From a checkpoint of a small mixture-of-experts model trained on Wikipedia.
Size: 12 layers, 19.9M parameters.
Experts: 4 picks a token, a softmax router.
Training: a variant of Muon for the experts, 578M tokens, 2895 steps.
Below are experts of layer 8 (counted from 0) of a mixture-of-experts language model. Rows are named router (the router's row for the expert), gate (a neuron's input weights, with its number), up (a neuron's input weights, with its number) and show model dimensions 0-127. Each number is 200 + 20 x the weight over its row's rms, rounded and kept within 0 to 999.
Before each expert's rows: "comes after" lists some tokens at least twice as common just before its tokens as in all text; "mostly gets" lists some tokens that are sent to it at least half of the time. This comes from a sample of Wikipedia text that the model never trained on. Tokens count by the router's weight.

# expert 16
comes after: " (", " |", " the", ":", "|", " =\n\n"
mostly gets: " CH", " SW", " NA", " FI", " JP", " IN"
router,210,189,202,171,148,177,198,196,198,194,211,204,242,206,161,191,207,196,177,223,193,194,184,223,168,212,193,203,213,178,193,178,186,198,220,239,207,203,194,205,189,201,225,198,204,225,207,172,203,206,205,163,212,142,199,208,211,182,172,240,215,178,227,213,192,195,194,168,188,216,171,175,204,169,193,194,182,163,164,207,210,162,215,201,212,214,217,202,203,187,223,215,234,213,199,203,218,224,207,193,213,229,159,168,183,149,210,199,183,223,196,214,182,209,213,182,168,205,190,197,189,193,171,193,199,205,235,193
gate1,206,202,202,202,155,227,216,193,145,213,231,184,177,199,186,182,223,203,225,160,208,226,191,215,209,212,200,215,218,155,226,200,186,196,190,191,196,194,218,213,208,193,188,206,205,214,217,193,217,210,198,190,182,158,187,219,198,177,200,208,224,151,208,221,204,206,197,189,200,199,216,226,154,204,220,196,196,184,191,217,216,168,187,217,164,204,182,216,181,198,210,200,230,152,197,182,192,206,166,186,217,206,176,213,217,192,238,199,215,204,250,215,180,222,234,195,193,211,183,191,229,180,172,174,217,167,199,220
up1,202,178,214,195,156,165,216,185,207,193,245,228,183,197,203,212,170,174,186,219,219,234,195,214,181,224,207,197,220,169,167,184,178,220,209,231,214,182,163,205,188,179,186,194,222,184,178,174,190,229,198,180,234,179,199,195,194,191,201,242,177,196,203,201,239,181,201,235,183,207,220,224,186,207,190,184,212,180,175,165,227,179,205,180,159,216,162,200,197,219,203,199,219,204,182,216,215,223,193,208,195,190,157,206,204,230,215,208,196,177,219,165,185,207,196,222,190,178,232,209,197,220,198,200,203,170,189,194
gate2,216,201,212,219,204,239,224,218,189,218,186,210,230,198,211,203,185,180,195,203,210,180,204,230,183,202,184,206,180,205,201,197,218,190,196,179,174,197,220,186,197,176,187,210,197,200,238,182,228,196,202,228,231,217,228,175,199,206,171,203,208,194,221,195,152,183,212,244,167,251,167,218,145,200,205,208,200,235,222,213,241,213,229,168,196,196,161,236,216,227,223,197,217,204,193,213,196,196,236,188,214,190,208,191,177,196,183,206,191,180,173,187,195,177,227,208,206,196,174,223,187,237,188,198,186,215,208,211
up2,246,179,220,185,248,216,206,214,199,163,192,151,188,226,230,205,182,172,203,187,178,201,234,198,173,181,210,157,206,219,191,207,192,238,210,197,214,193,200,218,199,187,194,217,198,208,216,242,148,199,197,239,190,234,227,211,184,186,208,231,186,184,189,182,208,219,185,206,170,212,209,189,189,237,200,203,210,186,190,173,197,203,198,200,170,171,206,201,189,195,223,175,175,187,204,209,207,184,187,190,221,209,211,194,174,228,178,221,178,187,209,177,217,235,171,203,221,181,205,213,198,214,239,183,190,225,188,205
gate3,172,195,224,209,179,200,219,205,191,217,190,193,240,188,196,153,194,189,214,205,213,202,199,200,216,176,199,202,211,189,236,191,196,187,211,202,142,220,232,212,194,212,223,202,188,173,204,156,219,184,226,166,198,187,186,243,236,176,207,181,241,195,232,186,195,185,201,227,175,202,199,207,188,197,194,184,209,201,209,182,213,139,220,159,184,185,213,210,223,174,196,201,246,185,214,209,188,184,226,176,207,200,212,199,196,178,172,171,168,193,177,184,191,191,194,182,204,205,175,205,229,181,186,203,207,169,181,201
up3,186,236,209,210,186,195,207,222,177,197,212,172,189,198,180,199,184,232,195,219,168,200,209,220,208,212,183,218,191,216,174,226,192,192,186,202,194,189,187,180,219,183,195,188,191,178,186,221,217,226,173,227,175,185,223,220,181,211,186,218,204,207,221,223,189,178,236,198,203,188,206,213,212,209,203,212,162,219,212,185,182,205,198,244,214,185,248,220,170,203,194,183,174,151,188,187,171,205,206,175,207,180,211,184,218,188,183,225,171,205,224,251,228,159,153,206,222,207,226,209,178,164,224,182,185,203,214,206

# expert 43
comes after: " of", " in", " the", " at", " to", " on"
mostly gets: " Australian", " Russian", " Soviet", " Scottish", " Japanese", " Irish"
router,199,160,210,204,190,196,186,196,182,197,188,187,259,200,192,189,188,207,188,217,220,215,207,228,191,231,198,210,200,150,221,179,174,195,190,236,217,214,183,207,219,204,215,196,213,208,233,175,190,192,212,175,215,172,212,208,213,197,193,195,193,158,218,190,219,181,208,184,223,211,171,176,231,197,196,196,200,187,180,186,212,169,233,217,186,221,203,170,183,168,237,223,233,220,218,172,216,226,231,179,167,209,186,188,214,204,215,183,174,235,199,196,177,221,187,195,170,188,191,211,170,224,217,196,167,216,212,234
gate1,204,174,194,222,213,226,216,174,206,211,207,169,204,208,197,185,229,210,153,190,177,205,224,226,170,195,204,207,198,196,199,188,237,207,221,166,234,186,223,239,188,204,214,212,232,197,196,222,187,214,215,214,196,236,177,190,156,213,197,200,192,197,207,181,203,213,183,192,247,225,225,201,198,200,200,211,239,214,188,171,177,218,213,219,181,198,190,212,250,208,219,177,215,200,203,204,161,175,179,151,206,197,185,197,207,174,210,190,192,216,186,203,178,252,212,204,197,193,194,189,221,205,230,198,241,190,175,198
up1,186,188,187,202,157,201,205,196,216,186,234,196,201,197,192,215,216,221,211,214,203,175,170,201,210,193,221,228,212,200,213,194,182,192,200,205,188,209,234,197,184,202,198,193,203,203,232,205,189,212,246,214,169,175,130,187,191,181,186,210,183,212,226,228,192,173,196,207,205,216,193,226,206,185,224,205,226,176,177,196,230,170,196,201,177,211,183,173,182,168,143,190,164,166,197,166,209,171,218,194,213,215,167,199,229,186,158,197,192,174,235,200,199,202,180,191,207,217,178,235,226,203,185,192,195,202,198,214
gate2,215,217,209,249,225,213,196,195,202,200,180,214,207,229,214,223,174,232,208,220,215,190,192,192,214,227,213,190,160,215,187,198,208,232,234,213,191,178,185,190,192,197,208,226,221,174,201,134,218,217,218,177,209,226,201,189,236,244,194,214,216,208,245,199,198,212,151,208,185,201,160,172,207,208,226,211,183,172,186,192,206,197,224,231,202,208,205,172,211,181,213,230,225,213,198,196,184,203,212,202,190,192,191,226,189,202,220,196,189,213,181,213,179,208,190,191,198,255,191,200,199,209,163,196,178,198,197,232
up2,223,171,206,191,191,155,196,189,183,190,214,189,197,200,186,206,242,206,168,226,208,190,192,205,211,205,195,173,202,204,198,178,200,183,204,174,166,150,187,185,193,211,175,154,199,218,209,167,221,191,186,219,207,240,225,184,210,192,185,203,160,202,226,211,171,175,213,214,197,168,197,209,209,213,249,226,208,144,205,210,195,195,162,201,195,179,211,218,195,183,197,191,182,211,180,206,187,205,222,203,213,224,185,213,208,218,215,204,213,195,193,189,164,165,221,169,202,192,165,228,240,172,208,210,192,207,179,225
gate3,184,192,183,217,214,189,185,157,199,210,162,189,192,201,201,218,182,206,149,214,225,168,199,224,207,187,200,200,215,261,182,210,251,168,186,196,207,202,211,230,217,196,209,205,202,199,197,221,197,212,205,216,189,227,196,175,222,183,192,181,206,211,185,216,186,248,173,193,185,171,185,191,187,184,216,200,194,187,210,167,192,205,228,178,203,208,260,204,213,215,169,180,179,186,185,216,218,165,218,206,172,209,201,184,228,201,201,201,207,169,204,181,227,212,171,174,200,211,200,178,232,189,212,197,203,178,231,227
up3,227,200,235,229,197,210,211,178,196,228,173,168,244,257,199,203,226,195,213,225,192,213,188,172,174,210,196,208,214,217,201,219,184,207,213,196,214,189,178,228,214,207,201,173,192,195,220,218,229,171,183,227,161,220,192,195,198,233,162,221,164,250,216,199,234,180,199,186,217,197,232,204,183,234,195,185,213,190,182,222,208,226,191,188,227,184,200,211,197,207,194,183,214,212,210,230,182,196,166,196,219,203,203,194,201,211,210,227,191,185,185,204,233,216,214,225,191,167,230,208,209,206,188,197,162,176,192,210

# expert 79
comes after: "==", "===", " \"", ".\n\n", " (", " =\n\n"
mostly gets: " non", "Rep", "wh", "Pl", "Ind", "Ad"
router,178,192,220,191,174,178,198,211,200,212,226,176,212,229,148,178,207,188,200,244,214,206,197,217,182,220,197,217,218,190,207,198,208,188,218,216,216,190,211,197,181,206,240,199,196,208,210,191,223,208,205,173,214,199,229,197,201,178,163,218,186,203,231,175,212,186,210,196,171,205,198,194,180,156,194,231,178,196,157,194,203,164,231,230,227,234,201,162,209,191,198,201,227,225,212,199,193,243,220,200,203,210,184,162,227,192,213,191,161,213,198,228,189,212,228,176,179,183,189,232,201,220,191,172,195,189,216,232
gate0,203,207,196,207,203,202,190,240,212,204,185,176,216,196,219,184,214,202,193,206,210,223,196,209,165,183,213,192,197,174,211,219,156,219,215,173,204,160,176,213,193,201,279,209,219,173,223,210,183,216,199,223,227,216,222,200,211,197,169,196,213,196,172,182,187,218,217,224,137,217,217,204,172,174,201,206,208,199,220,177,217,171,164,221,232,202,200,185,206,224,169,213,237,204,209,196,192,178,208,201,209,205,225,227,226,195,216,209,224,200,213,210,182,152,205,195,186,202,212,204,215,195,188,220,220,209,171,206
up0,181,186,218,167,179,230,204,175,212,211,209,231,199,198,237,170,182,202,176,185,206,173,215,197,200,202,224,197,212,152,224,172,179,196,173,199,200,195,178,187,219,208,220,215,202,178,200,179,228,210,239,216,167,179,195,203,168,228,226,159,218,195,226,187,207,194,171,215,232,205,240,230,201,163,193,183,189,199,196,160,193,202,214,195,201,212,190,234,205,197,217,166,220,223,201,179,198,219,215,208,205,204,198,188,184,185,197,209,213,230,197,185,199,181,209,189,220,217,201,258,237,192,209,168,213,215,228,197
gate1,189,221,213,228,207,213,235,199,203,189,216,193,168,194,214,182,219,192,218,183,189,192,184,216,190,207,194,184,225,191,194,169,232,210,219,208,202,214,201,215,199,244,195,210,205,202,204,202,207,206,210,235,226,222,167,212,232,184,201,249,185,180,236,223,160,188,193,234,181,159,203,207,212,213,231,199,203,222,197,197,212,213,232,225,159,227,174,153,184,215,235,222,197,182,186,209,180,219,174,193,185,227,209,167,240,204,192,205,190,181,219,190,221,180,220,189,213,191,227,217,169,197,200,213,221,199,234,198
up1,208,202,204,184,207,193,207,179,201,230,203,212,196,223,218,196,215,190,185,176,195,252,190,180,224,170,246,200,199,207,168,204,168,175,190,204,169,210,200,217,211,193,238,204,209,201,195,179,187,226,170,195,195,202,194,158,191,203,197,191,192,237,224,166,193,213,209,202,200,185,172,180,163,194,219,198,155,219,187,180,229,173,238,195,188,236,193,177,175,200,184,219,209,205,203,233,203,194,152,203,188,175,215,193,242,186,194,225,198,215,185,210,206,185,217,175,219,229,203,239,225,199,165,192,202,223,216,195
gate2,210,174,213,199,183,216,202,214,192,207,185,177,192,214,213,215,229,205,213,243,171,186,219,202,218,186,221,222,248,208,226,215,206,185,208,193,218,204,173,179,222,204,248,188,200,224,186,193,215,213,203,165,219,186,207,236,208,204,212,196,198,231,199,163,193,193,189,188,233,234,204,225,172,186,235,205,174,178,195,195,181,176,198,213,227,164,212,178,220,215,182,194,173,184,216,186,191,187,183,178,203,196,178,203,186,179,204,221,177,190,191,162,150,204,190,208,212,181,197,244,221,215,181,254,197,210,192,181
up2,227,221,147,187,203,199,170,235,214,180,239,214,193,199,228,189,186,187,197,183,206,218,219,199,197,196,211,224,218,205,196,199,217,195,207,203,190,194,217,191,194,242,207,189,220,192,180,213,191,175,187,204,233,211,189,207,203,186,194,198,186,170,177,202,180,172,184,179,198,203,206,231,183,204,230,203,143,209,189,211,267,183,244,219,201,194,217,189,192,165,210,155,169,202,219,166,188,184,191,230,210,205,206,212,207,209,186,214,198,235,147,177,213,185,190,199,188,201,203,185,176,192,226,229,195,192,205,204